config.toml
d_model = 256
experts_per_token = 8
d_shared_expert = 64
n_groups = 8
init_std_qkv = 0.0419
init_std_o = 0.052
optimizer = "soap_variant"
warmup_steps = 200
seq_len = 1024
train_tokens = 319600000
Below are experts of layer 5 (counted from 0) of a mixture-of-experts language model. Rows are named router (the router's row for the expert), gate (a neuron's input weights, with its number), up (a neuron's input weights, with its number) and show model dimensions 192-255. Each number is 200 + 40 x the weight over its row's rms, rounded and kept within 0 to 999.
After each expert's rows: "comes after" lists some tokens at least twice as common just before its tokens as in all text. This comes from a sample of Wikipedia text that the model never trained on. Tokens count by the router's weight.

# expert 12
router,172,227,212,206,246,254,147,139,222,254,204,231,263,283,300,111,231,203,281,182,239,222,152,198,231,173,199,196,128,212,142,267,155,196,177,164,191,177,236,162,174,176,199,255,195,194,193,189,223,189,188,136,227,265,250,264,177,208,242,194,209,193,203,164
gate0,261,247,179,80,160,220,279,230,313,151,233,194,175,158,163,205,227,219,127,224,222,175,219,185,204,175,204,257,190,216,207,144,208,201,188,188,216,161,277,216,227,160,205,207,163,228,200,218,286,214,188,175,175,169,282,226,200,217,154,245,250,312,186,258
up0,183,150,217,239,143,146,174,155,215,183,231,232,154,176,214,153,227,171,182,211,184,230,165,220,123,218,145,166,198,238,171,241,182,225,232,195,159,179,172,223,176,91,221,164,126,179,249,263,181,217,197,203,174,212,137,225,157,213,182,131,239,291,214,241
gate1,251,252,182,158,182,195,202,201,152,186,161,135,261,201,305,166,151,145,204,235,228,169,215,122,117,202,204,239,174,218,267,207,159,216,214,210,257,177,200,150,180,280,283,174,192,265,160,209,175,262,197,215,218,180,190,132,188,198,168,170,256,140,220,165
up1,104,148,144,193,167,181,198,179,151,198,217,116,199,168,189,191,228,148,211,185,160,213,222,163,194,231,197,157,83,181,214,198,200,190,209,199,218,209,167,80,220,152,210,212,241,216,171,189,231,177,185,216,203,171,168,193,233,217,171,169,248,224,209,214
gate2,186,166,203,172,216,198,200,162,250,180,167,200,231,252,237,219,251,232,241,197,238,169,168,139,181,86,95,248,216,167,248,180,223,204,220,244,277,172,241,187,267,192,211,276,214,203,149,177,166,257,199,168,138,187,202,163,204,187,202,234,126,183,196,166
up2,75,213,165,209,176,175,261,233,208,173,196,190,212,175,176,260,182,149,195,188,214,215,184,232,154,217,220,145,258,146,193,213,184,216,246,194,224,199,155,200,161,118,153,205,212,170,161,195,249,206,284,168,236,219,157,224,149,246,184,213,231,221,237,188
comes after: " |", "|", " No", ";", " Set", "("

# expert 67
router,185,245,165,185,267,250,173,199,202,208,194,174,260,236,260,217,127,208,255,172,249,206,198,222,189,148,232,217,209,235,258,201,112,203,171,234,211,168,255,216,187,178,269,234,226,199,193,224,134,183,263,212,244,223,248,202,195,247,253,209,216,182,201,265
gate0,205,223,166,236,195,224,256,176,227,172,143,151,178,131,190,240,144,219,190,228,160,162,118,185,139,176,188,148,158,173,209,137,155,225,153,203,163,215,131,245,162,148,256,244,178,141,193,166,202,180,248,234,224,227,171,122,236,289,222,205,230,114,211,218
up0,174,224,172,166,229,215,173,229,219,159,176,170,199,212,219,220,250,267,243,205,268,201,239,208,286,230,175,224,243,190,216,152,233,183,132,218,147,157,224,185,110,218,202,297,239,191,193,164,265,199,200,162,135,183,158,238,199,176,253,171,239,188,189,271
gate1,224,149,136,196,191,163,208,197,215,232,224,286,200,281,190,234,192,215,171,162,177,178,194,207,191,216,248,232,201,230,257,223,271,241,147,190,263,190,247,214,225,199,190,237,208,199,223,150,147,245,252,224,155,199,157,181,257,186,190,196,118,149,276,149
up1,192,232,201,219,170,236,199,189,181,213,296,208,177,114,253,165,210,218,176,124,317,226,234,220,162,261,242,205,163,180,189,215,194,138,215,156,289,212,281,190,207,214,207,177,274,173,191,161,183,224,261,236,199,236,160,209,198,236,199,154,174,189,254,184
gate2,232,145,206,176,216,233,176,274,179,240,137,185,292,206,201,201,236,280,171,193,138,237,195,170,220,186,162,188,183,162,195,146,216,182,228,185,185,202,239,170,194,167,266,245,236,256,137,225,188,158,184,250,241,183,247,170,173,217,247,272,210,175,169,178
up2,167,220,216,246,180,206,188,202,157,164,257,227,244,184,197,144,207,216,190,281,214,215,153,142,225,187,209,244,186,167,197,221,212,253,225,218,258,133,202,151,184,205,177,167,231,139,216,183,217,222,273,158,186,194,187,185,176,253,123,243,216,242,189,235
comes after: "\n", ")", "|", " 1", " Party", " 3"

# expert 24
router,163,258,238,227,154,193,131,246,196,224,195,222,233,276,228,252,165,205,211,136,228,269,231,281,131,152,132,252,140,201,220,168,178,213,180,181,150,230,275,248,207,218,179,262,221,205,189,246,250,229,236,173,260,243,190,177,198,231,199,225,234,266,171,207
gate0,215,214,185,154,136,147,155,190,226,205,207,195,215,146,252,169,262,182,161,187,184,171,248,243,144,200,218,243,157,247,235,179,270,240,275,147,241,159,186,205,236,288,210,194,207,168,90,217,253,175,219,212,189,189,201,143,267,259,201,136,181,174,225,252
up0,178,211,250,95,190,241,225,213,222,178,189,162,218,176,209,125,165,253,154,241,248,218,134,132,199,224,151,204,184,267,95,303,209,211,188,168,204,182,233,190,160,192,172,168,185,176,254,198,208,153,219,141,294,291,206,192,176,214,155,198,167,157,176,188
gate1,245,207,242,307,314,206,222,208,198,171,270,231,188,256,270,233,195,225,220,261,168,154,162,233,199,165,159,242,131,166,193,204,185,174,193,221,226,220,200,238,185,243,237,201,197,210,227,208,181,222,204,168,228,245,247,182,195,252,114,157,166,188,210,140
up1,143,256,177,170,215,204,186,225,262,149,110,171,246,170,258,158,247,275,194,191,192,137,209,186,138,130,233,170,165,194,167,168,236,167,123,192,161,216,183,218,134,217,227,193,219,210,181,157,205,171,214,171,202,192,197,214,245,115,273,266,204,208,191,202
gate2,192,198,184,230,145,152,244,212,274,246,183,133,158,196,235,189,148,255,106,195,172,219,191,248,129,167,281,172,161,178,227,239,241,192,215,191,193,211,226,173,177,231,199,201,190,161,148,268,158,259,171,137,213,184,209,263,242,139,117,240,247,166,208,186
up2,176,185,240,153,195,236,179,247,291,174,155,176,214,194,235,180,198,230,191,180,164,119,248,187,247,269,149,215,170,160,250,198,164,244,223,184,197,198,234,168,209,210,176,221,209,170,221,170,250,199,174,198,260,260,142,192,100,210,215,217,114,191,187,222
comes after: "\n", " 6", "1", "2", "0", "3"

# expert 22
router,236,205,194,189,197,148,214,231,197,230,137,210,224,271,258,141,231,180,217,185,191,127,156,225,145,260,245,171,156,243,184,244,231,197,123,239,179,114,200,184,250,165,211,162,231,171,300,230,167,267,211,225,245,189,257,271,223,155,186,193,140,238,230,167
gate0,219,238,91,186,178,218,221,224,147,198,174,206,266,208,234,210,290,227,169,180,206,214,242,284,213,210,242,155,189,176,164,161,192,205,194,264,202,168,161,155,222,150,138,251,169,183,335,181,212,144,197,272,122,221,243,128,189,222,218,108,160,163,244,150
up0,181,215,151,172,225,187,223,166,220,168,192,163,161,254,197,255,219,205,238,152,211,231,196,203,299,247,243,212,189,155,247,204,94,226,181,121,212,219,210,184,176,221,262,234,135,185,184,176,218,198,229,213,267,154,230,216,243,306,98,198,180,167,91,188
gate1,219,202,203,186,226,180,204,187,245,132,211,164,182,204,213,162,191,215,286,169,271,166,141,230,141,250,144,179,173,197,225,151,230,273,197,220,132,162,172,236,269,236,215,135,207,135,247,243,214,204,223,249,250,177,157,267,124,238,194,240,185,203,206,230
up1,185,154,209,165,135,175,177,187,202,175,205,236,172,240,229,225,244,195,183,151,195,176,194,176,197,222,186,134,147,244,230,167,216,170,226,234,238,201,206,168,159,144,146,177,117,217,160,227,231,210,221,186,214,183,186,220,222,215,178,204,214,219,229,279
gate2,235,209,182,203,190,238,188,303,120,184,175,161,143,193,202,269,263,247,212,201,180,208,188,260,219,229,172,215,160,188,153,166,300,217,232,174,244,202,216,147,210,168,214,147,318,174,186,234,230,210,238,225,186,129,267,115,222,171,219,191,112,137,174,230
up2,144,200,239,172,168,241,200,269,230,196,293,193,271,182,201,206,234,233,252,197,294,209,177,164,148,258,119,179,166,222,158,192,173,261,147,232,252,106,252,204,155,230,203,191,276,142,140,180,191,175,205,257,211,207,256,162,196,168,202,221,180,200,150,186
comes after: " the", " The", "The", " this", " a", " his"

# expert 124
router,202,185,223,226,238,206,208,228,269,262,174,176,171,192,188,147,154,213,245,207,203,147,234,168,198,194,156,225,195,260,221,129,197,158,119,204,204,244,180,211,197,167,206,186,236,168,255,254,197,185,225,148,245,172,247,293,179,109,181,97,183,178,230,206
gate0,207,161,211,237,180,107,201,210,147,254,210,173,208,139,274,120,195,210,227,195,200,112,153,156,169,212,235,186,194,100,105,247,177,172,182,223,238,104,130,127,158,246,209,169,255,153,239,300,136,239,206,162,156,178,192,262,266,217,222,178,174,162,150,186
up0,228,197,207,206,184,205,220,204,207,267,220,252,208,220,226,158,174,177,144,248,139,92,194,156,183,153,224,124,166,186,191,258,208,127,176,181,212,210,174,174,144,275,136,186,180,178,245,181,210,189,185,258,158,180,254,168,189,175,268,149,221,252,194,138
gate1,214,167,212,190,231,191,165,221,137,207,181,227,160,163,200,267,217,181,222,224,204,219,188,244,191,150,121,237,123,260,319,197,262,192,243,213,127,231,262,261,234,190,244,248,289,176,171,260,158,284,144,141,193,181,185,142,195,210,211,256,225,141,244,202
up1,157,244,185,196,201,177,192,206,215,271,251,171,184,283,171,174,191,190,192,150,190,197,207,155,161,226,233,173,254,112,218,225,251,205,181,142,223,268,213,163,253,201,211,213,247,228,122,232,227,198,243,189,188,102,271,256,131,280,221,178,234,212,94,211
gate2,216,151,249,194,263,213,156,146,212,119,168,199,237,165,168,205,219,167,255,180,112,234,202,216,185,188,227,157,189,219,188,197,200,178,169,266,164,186,215,231,226,187,269,85,162,215,148,195,154,294,233,105,207,191,216,233,204,225,157,175,138,179,234,194
up2,77,254,208,202,153,231,137,223,146,154,246,277,152,257,286,172,178,233,146,201,230,206,150,198,192,213,221,225,192,217,191,174,231,214,151,216,177,156,232,221,187,164,253,227,240,188,186,222,122,186,183,221,217,189,200,209,122,148,175,209,204,140,166,225
comes after: " |", ".", " (", ":", " in", " $"

# expert 52
router,173,182,197,277,189,212,203,231,251,249,172,248,167,237,258,151,146,186,226,228,163,188,161,166,196,194,270,213,171,218,159,280,206,232,150,268,220,157,159,238,177,166,207,149,248,231,239,211,144,268,175,243,182,174,246,255,182,138,198,275,191,155,203,113
gate0,194,192,189,104,142,184,166,231,98,173,147,226,165,212,239,230,204,179,269,182,150,96,279,256,240,162,350,195,169,166,212,217,192,157,205,171,178,235,148,221,133,243,196,188,274,222,212,258,185,230,156,220,156,180,181,167,162,224,243,152,222,208,217,189
up0,149,131,237,211,222,161,184,214,231,226,193,221,178,215,281,204,184,155,206,124,199,186,238,239,196,167,232,166,165,157,230,134,220,266,168,248,235,222,127,169,264,202,110,269,218,172,281,169,199,242,150,147,216,220,143,224,200,149,199,165,263,232,153,216
gate1,231,205,153,244,275,213,127,235,186,179,166,181,224,210,225,199,207,238,202,206,232,230,223,193,163,140,162,192,180,198,231,207,167,286,279,203,203,189,189,206,208,117,189,166,227,182,202,254,191,162,237,195,200,204,344,168,201,189,210,140,252,166,108,225
up1,142,206,206,160,157,104,215,128,244,185,206,246,221,164,222,195,211,226,196,195,171,181,155,121,116,195,206,156,222,213,218,184,209,159,224,181,156,224,161,169,231,288,172,162,151,166,239,172,205,219,218,145,242,258,216,216,251,235,253,197,306,171,195,170
gate2,189,225,237,220,191,205,215,179,109,209,241,203,164,126,163,202,229,150,244,229,231,119,174,178,173,151,183,265,235,223,161,205,217,195,251,222,196,185,182,178,211,220,194,157,191,203,210,147,154,254,217,187,204,229,223,130,235,218,284,227,329,201,176,239
up2,193,244,193,142,195,160,253,189,272,253,212,138,205,255,232,227,241,219,83,223,160,228,192,165,249,109,219,149,228,175,183,236,174,178,108,152,241,183,256,188,179,157,267,228,212,180,129,129,220,242,209,161,200,154,281,252,176,200,220,215,169,147,147,222
comes after: " a", " an", " his", "'s", " its", " their"

# expert 123
router,223,265,212,153,267,219,80,188,227,178,230,188,195,264,207,150,202,238,266,225,199,136,196,212,183,185,210,267,121,225,227,168,151,209,224,213,157,242,214,179,183,240,213,212,168,70,286,222,168,149,240,163,265,221,216,210,263,205,192,155,172,218,202,226
gate0,230,213,220,205,233,182,187,173,210,192,285,171,158,225,238,226,185,104,192,215,215,165,188,161,261,217,138,226,218,219,183,164,147,245,185,167,154,226,211,150,233,207,265,251,203,200,245,193,138,164,254,201,254,235,203,242,276,277,137,198,138,129,219,178
up0,130,157,229,235,168,237,234,139,234,181,159,252,172,220,207,177,207,295,179,173,215,165,167,201,159,208,189,132,182,147,221,228,219,192,207,168,210,199,282,170,254,210,210,198,204,228,287,207,274,182,161,204,280,115,198,207,188,121,183,209,113,181,235,212
gate1,140,238,239,178,159,153,160,215,169,185,188,252,149,204,154,164,189,218,188,212,223,187,201,221,208,209,168,213,288,256,196,240,251,185,270,170,159,229,189,194,212,122,158,158,228,248,209,234,144,193,165,164,144,194,170,224,198,235,116,232,264,219,183,236
up1,144,232,183,119,118,247,156,161,180,253,164,257,239,199,152,211,205,261,174,299,223,185,257,200,164,205,192,102,257,185,179,196,277,230,190,242,227,205,138,181,171,205,212,224,125,226,185,225,203,183,167,183,156,163,181,206,247,217,166,163,142,244,167,198
gate2,156,201,249,243,212,166,233,157,244,211,226,140,189,178,280,153,202,186,228,225,173,198,178,150,213,224,247,180,127,249,158,169,144,292,248,182,183,223,201,219,183,228,150,191,192,242,223,291,271,154,192,218,184,190,175,174,141,190,187,259,202,285,179,181
up2,216,281,240,237,193,132,215,112,171,162,201,233,272,194,223,195,234,237,173,237,226,241,215,161,234,181,141,224,198,229,164,196,266,225,220,172,212,181,178,160,170,141,212,170,193,162,136,253,235,250,208,224,214,226,223,224,202,234,230,252,204,125,242,293
comes after: "|", " |", "–", ";", " (", "aged"

# expert 89
router,207,303,249,194,189,250,155,173,253,189,195,211,138,190,177,211,129,197,292,121,222,134,283,220,214,154,146,208,213,170,221,130,213,165,211,136,191,245,204,197,214,238,157,213,215,186,229,258,263,176,230,239,289,146,152,185,178,161,259,175,293,143,205,202
gate0,266,209,182,173,200,111,260,215,238,179,171,214,232,205,224,240,179,230,224,169,237,196,250,258,189,158,220,228,263,225,293,151,246,225,142,200,194,192,211,116,161,195,215,177,128,251,232,237,195,161,186,196,196,182,246,201,193,225,217,215,206,142,137,217
up0,174,195,272,232,220,200,218,192,198,132,116,210,142,182,167,190,187,205,143,264,152,130,150,176,160,252,212,198,253,170,238,148,186,190,258,215,218,243,198,162,281,240,236,232,185,173,124,181,221,173,203,234,254,176,149,231,141,205,286,187,195,245,163,196
gate1,155,252,175,193,156,151,245,268,187,172,159,175,194,150,191,147,199,196,195,257,200,216,192,192,143,191,185,196,181,220,241,255,159,207,243,251,281,208,236,218,285,210,155,242,259,230,216,174,185,157,173,239,245,211,161,238,278,140,195,260,174,215,130,151
up1,146,217,154,172,195,242,187,205,176,191,203,163,151,295,153,235,186,280,236,250,158,186,216,221,197,191,231,296,247,195,263,193,213,170,147,202,212,211,282,264,161,205,250,178,309,155,197,134,184,202,226,237,239,218,147,229,201,209,143,192,177,226,209,127
gate2,222,222,213,179,194,138,224,191,150,150,193,256,157,177,222,120,214,271,187,314,165,222,185,214,164,185,169,225,162,254,248,200,247,174,172,230,227,230,165,164,206,251,220,159,208,217,217,244,199,233,97,212,202,216,195,156,250,221,227,202,292,225,249,175
up2,173,242,246,183,239,185,133,156,192,210,222,244,229,160,198,174,270,205,206,124,157,191,231,191,205,194,225,145,301,143,187,135,244,152,296,229,246,209,208,199,231,172,157,220,223,104,207,222,198,151,189,278,202,171,152,152,157,248,189,132,186,172,187,203
comes after: " (", " \"", "-", "\n", ":", "==="

# expert 107
router,188,194,203,244,166,149,125,135,198,208,218,194,205,207,184,188,204,250,144,208,155,181,208,180,194,202,150,176,190,251,197,220,180,208,235,166,191,169,191,237,181,169,213,167,158,153,203,256,221,308,157,237,203,212,259,178,222,315,235,224,233,191,157,273
gate0,271,203,246,210,257,268,206,198,228,166,268,185,227,201,212,211,218,156,127,151,235,207,205,224,189,130,213,187,246,229,260,137,198,140,197,229,238,168,178,261,223,266,310,191,188,220,179,134,194,264,171,240,162,187,228,214,164,190,188,173,237,142,175,182
up0,191,275,168,151,254,178,197,197,197,168,221,216,179,216,148,188,246,277,145,249,176,222,198,273,222,171,165,301,143,249,229,164,241,230,313,186,250,212,211,205,212,206,203,239,206,219,196,204,213,261,197,214,210,196,142,180,253,250,151,233,162,217,160,182
gate1,202,214,234,180,192,140,192,88,232,238,272,254,239,203,244,191,214,154,208,186,202,208,196,232,203,230,205,228,222,234,170,152,153,217,155,221,186,137,260,240,258,265,219,201,236,152,243,111,172,221,185,227,150,176,227,183,257,231,228,223,197,184,261,205
up1,143,205,219,204,227,205,240,200,132,183,209,219,184,176,155,219,191,215,215,181,234,192,199,175,201,132,222,149,217,199,170,210,256,182,258,165,251,199,180,162,206,117,221,249,216,161,177,205,194,142,158,140,193,255,141,169,192,150,206,171,201,140,193,126
gate2,213,196,165,258,194,203,176,209,196,237,184,148,228,138,188,300,209,264,213,114,189,209,176,172,230,135,164,146,215,142,219,273,157,286,202,286,182,186,195,280,257,221,288,151,176,233,161,136,223,241,204,190,180,232,157,182,244,195,162,227,163,197,254,127
up2,198,195,217,180,171,197,197,214,178,181,209,230,127,211,163,204,188,196,202,223,226,187,195,211,137,197,135,196,228,216,213,307,224,216,155,184,209,100,166,185,161,195,166,177,209,240,276,217,158,199,269,215,269,237,148,105,189,246,222,130,149,184,287,155
comes after: " ", ")", ".", "\"", " Title", " Length"

# expert 102
router,254,223,217,166,168,215,196,149,252,188,252,203,162,187,185,196,184,163,187,146,242,182,236,184,142,223,198,241,179,236,136,219,209,231,210,256,335,246,159,249,228,198,264,201,201,159,253,224,207,166,225,214,186,249,126,207,246,250,186,151,194,183,266,224
gate0,251,218,198,191,240,188,180,166,217,256,247,188,171,168,293,166,212,235,237,235,241,197,264,200,231,238,183,177,248,207,198,139,219,266,200,211,182,132,171,199,220,223,230,140,197,262,192,230,189,245,150,237,231,240,212,245,198,225,211,73,197,191,172,155
up0,217,245,233,200,245,161,212,173,285,274,222,242,257,203,186,161,175,236,144,280,191,220,193,164,180,170,192,234,212,182,189,175,196,197,186,188,219,270,171,208,216,131,144,152,174,190,213,265,199,226,204,127,184,158,228,266,168,214,210,202,183,197,173,166
gate1,277,201,209,176,179,194,199,186,228,212,219,189,174,133,230,240,201,217,171,162,152,233,294,192,220,239,169,167,209,192,180,195,203,229,220,259,183,220,225,237,150,245,243,154,225,174,138,191,183,176,153,222,168,276,194,151,224,210,130,227,178,258,283,227
up1,83,251,265,196,210,217,211,280,190,231,188,257,199,255,270,153,263,169,228,159,264,207,212,179,172,163,273,187,233,224,183,201,239,235,167,209,230,182,257,232,193,244,206,207,253,282,151,260,233,233,221,154,199,192,228,137,191,265,246,257,168,229,209,211
gate2,271,233,253,156,199,240,176,205,163,188,210,147,157,164,219,163,170,179,168,194,195,202,229,207,256,221,230,183,209,231,174,193,237,257,233,286,223,267,199,209,213,245,274,269,283,250,211,242,230,192,249,233,168,196,157,233,280,206,236,213,153,130,288,193
up2,195,169,154,220,194,232,301,248,200,145,234,246,207,223,188,241,197,210,206,247,222,140,288,232,182,128,241,256,156,223,275,181,226,206,95,140,197,176,219,222,309,207,185,198,178,215,226,181,162,177,200,218,223,171,147,141,183,188,184,194,133,281,182,213
comes after: " |", "N", "°", "–", ":", ")"

# expert 101
router,219,136,167,206,194,155,209,163,237,176,183,262,161,231,223,194,159,277,272,165,254,214,194,182,96,221,192,221,115,245,187,167,187,227,195,277,217,224,182,237,205,215,238,193,231,186,262,256,155,201,207,163,177,248,180,168,214,239,148,194,221,149,201,188
gate0,256,310,144,237,185,299,208,137,225,187,247,195,239,240,152,225,238,201,207,191,178,222,210,204,117,167,138,170,250,221,184,241,201,197,225,154,239,197,231,181,170,212,173,132,258,100,252,200,226,228,152,277,143,173,177,187,177,137,140,143,255,175,227,136
up0,123,218,235,185,228,238,276,198,227,214,282,153,195,177,178,223,142,234,188,159,180,254,283,162,137,217,167,160,201,197,220,166,195,120,206,186,176,156,165,213,127,260,238,241,210,177,259,197,181,170,153,177,125,186,280,172,217,218,161,161,234,162,127,277
gate1,192,238,160,278,167,165,243,195,236,211,204,149,222,199,285,180,150,211,216,187,155,223,222,248,157,206,198,242,185,158,285,191,149,265,248,259,156,172,205,180,145,209,215,203,181,220,175,178,241,189,159,168,216,220,274,156,211,218,214,202,162,96,170,229
up1,185,245,208,218,225,276,219,152,149,237,199,222,171,323,221,228,195,212,189,184,158,258,170,203,144,193,170,230,154,180,224,205,218,183,228,185,218,268,220,145,139,266,159,218,273,190,199,152,172,201,178,225,125,163,175,220,215,221,166,199,252,167,170,254
gate2,169,274,170,196,191,232,215,204,217,174,207,180,188,113,297,159,179,218,193,195,166,246,194,186,187,166,219,214,164,131,279,115,173,191,210,230,241,279,200,221,271,221,212,272,159,175,222,155,225,303,196,250,188,159,178,215,199,222,200,219,216,116,164,239
up2,199,172,251,192,218,185,222,187,228,254,181,168,246,226,254,106,180,218,266,122,189,266,240,154,200,190,115,214,207,162,194,167,248,189,196,174,180,156,227,152,232,163,219,222,193,223,186,221,84,91,188,119,163,171,245,213,183,171,203,142,222,185,150,224
comes after: ".", ":", "–", ",", " (", "°"

# expert 116
router,124,154,268,135,129,252,184,170,249,221,203,201,187,233,260,183,225,262,238,197,184,162,252,200,187,177,275,259,190,285,218,258,220,168,178,212,170,165,154,212,178,181,147,266,195,213,247,162,244,208,166,148,193,198,176,199,222,196,202,284,198,236,189,147
gate0,155,250,249,145,210,149,181,227,196,267,220,189,278,153,209,185,207,144,231,203,242,173,245,171,251,216,192,112,157,226,218,144,220,206,238,160,143,177,199,187,219,209,192,204,162,194,150,221,156,169,178,224,203,176,226,194,183,169,166,230,260,290,162,143
up0,187,150,202,194,160,165,223,238,235,233,174,218,227,169,172,114,159,182,160,191,122,165,193,206,257,212,237,193,129,261,148,155,195,256,194,209,244,200,280,198,156,242,225,181,142,195,156,215,182,169,238,157,247,131,178,163,152,264,208,203,185,209,250,217
gate1,193,238,270,171,133,251,251,228,210,199,161,205,242,131,235,140,230,267,95,265,187,185,171,202,149,220,220,149,229,247,226,208,151,198,139,196,178,176,196,243,197,189,150,250,177,182,167,248,194,197,216,189,206,151,215,168,188,190,189,143,99,229,204,235
up1,177,149,176,156,232,160,143,243,205,225,128,212,246,235,150,146,308,186,149,150,200,173,225,214,185,195,282,132,310,261,176,191,171,139,150,182,245,192,235,261,257,251,200,218,136,159,176,182,221,214,183,209,192,260,196,140,106,228,245,158,173,189,200,177
gate2,183,251,262,289,229,119,204,214,151,190,194,118,240,160,208,177,114,150,162,284,194,145,202,278,203,164,174,215,213,247,218,206,214,181,204,228,187,238,186,279,132,217,237,191,160,181,225,195,190,215,194,177,221,218,201,223,262,218,210,201,214,130,145,157
up2,191,162,222,204,157,259,195,135,242,185,201,181,186,136,133,239,205,189,219,217,246,281,105,140,253,183,238,170,198,159,208,295,203,217,166,168,177,230,267,209,217,225,198,299,233,140,152,252,203,200,191,219,233,237,202,190,237,172,189,264,241,216,183,192
comes after: "|", " |", ".", "–", " ", " −"

# expert 79
router,141,193,204,142,139,169,207,181,239,158,138,160,180,237,281,231,153,192,166,192,179,271,269,185,257,177,271,207,196,194,222,183,139,142,149,165,247,233,258,204,227,176,284,151,208,149,205,99,199,150,262,129,221,190,246,282,187,226,251,179,102,174,124,243
gate0,207,221,185,213,140,203,241,212,212,173,196,138,199,218,208,221,180,248,214,250,151,177,180,206,247,263,274,155,209,191,278,190,221,216,172,133,176,222,240,268,166,200,146,164,194,183,177,244,181,195,164,233,139,197,178,189,194,151,223,188,165,167,229,201
up0,294,200,205,132,178,146,213,296,175,259,172,257,160,184,186,215,177,174,149,207,230,170,175,319,245,225,220,218,172,190,237,220,152,189,203,206,195,235,287,200,213,191,146,219,218,175,153,227,203,213,140,90,141,167,172,121,270,226,148,189,107,269,228,217
gate1,196,244,176,193,155,236,217,190,125,239,278,206,258,203,170,121,241,199,166,169,221,273,229,220,241,204,166,192,263,292,253,131,206,157,226,257,279,217,146,184,232,239,193,209,213,219,195,182,235,151,210,212,179,213,203,116,184,237,235,195,196,182,146,189
up1,239,191,181,207,229,143,164,153,188,220,214,177,173,237,95,170,138,175,193,270,194,173,282,168,231,186,209,220,237,193,165,230,235,131,288,248,165,231,226,217,264,193,177,169,291,186,193,194,223,152,131,223,235,200,289,174,196,163,237,207,238,160,194,185
gate2,207,159,221,259,192,162,120,205,250,249,188,234,203,210,120,176,181,267,170,244,175,176,188,252,237,171,213,177,150,226,211,204,213,134,198,168,159,106,185,225,123,210,197,137,253,152,143,213,183,228,234,168,166,189,213,249,142,188,183,293,207,131,139,181
up2,236,213,221,142,269,237,261,241,273,231,274,224,192,212,216,190,256,288,255,234,245,202,141,169,213,196,185,216,260,162,218,197,159,218,240,218,79,235,208,250,203,196,220,220,225,176,270,229,213,148,191,118,211,265,137,206,205,187,168,181,183,168,176,254
comes after: " United", " the", ",", " of", " South", "S"

# expert 20
router,245,210,167,144,189,211,200,246,220,222,211,207,192,269,228,131,267,215,204,172,168,123,190,301,199,201,235,149,155,228,185,247,247,193,100,227,157,137,224,217,244,162,211,207,224,189,293,193,199,246,218,151,184,170,200,209,230,198,227,179,76,225,199,234
gate0,163,223,195,213,229,177,198,146,207,165,234,180,249,250,185,207,236,226,250,266,180,183,161,237,226,238,194,140,173,244,192,203,233,213,232,179,154,177,246,227,212,231,121,200,211,232,200,224,174,194,186,302,158,215,141,174,223,211,238,237,170,128,198,177
up0,136,180,245,127,255,185,138,164,56,118,183,223,276,214,176,234,213,262,239,172,195,256,203,225,159,192,175,169,194,228,224,199,185,239,178,219,209,190,257,183,199,109,198,297,175,215,156,190,219,151,219,212,201,196,261,192,264,218,240,166,224,181,166,157
gate1,146,195,197,242,195,190,159,254,235,187,236,193,192,173,222,217,149,213,183,217,179,286,216,204,182,130,233,183,223,312,287,241,170,129,209,199,174,271,245,179,233,240,228,182,176,189,238,259,190,275,243,196,170,102,204,133,224,256,213,216,236,148,205,252
up1,247,247,198,167,230,282,204,196,176,158,246,119,202,209,181,288,126,224,159,176,211,209,248,222,214,179,257,277,167,205,237,217,259,182,156,228,238,204,197,192,243,170,234,257,161,217,135,160,226,179,219,237,185,242,204,193,231,308,179,242,265,244,204,287
gate2,281,170,201,229,227,144,197,170,262,202,129,263,169,308,160,205,199,225,130,93,202,197,124,238,110,187,173,168,258,163,234,205,159,158,244,157,211,91,220,176,191,189,148,214,177,195,253,165,119,146,174,235,159,250,226,225,158,167,257,199,184,143,224,182
up2,165,179,148,209,202,216,164,200,136,220,154,194,203,263,150,258,155,190,167,184,213,214,181,90,246,146,283,201,252,216,177,199,200,240,261,182,204,189,185,200,233,174,235,190,201,191,267,198,231,171,185,169,143,203,216,192,177,185,210,215,206,164,251,180
comes after: " the", " The", "The", " first", " this", "'s"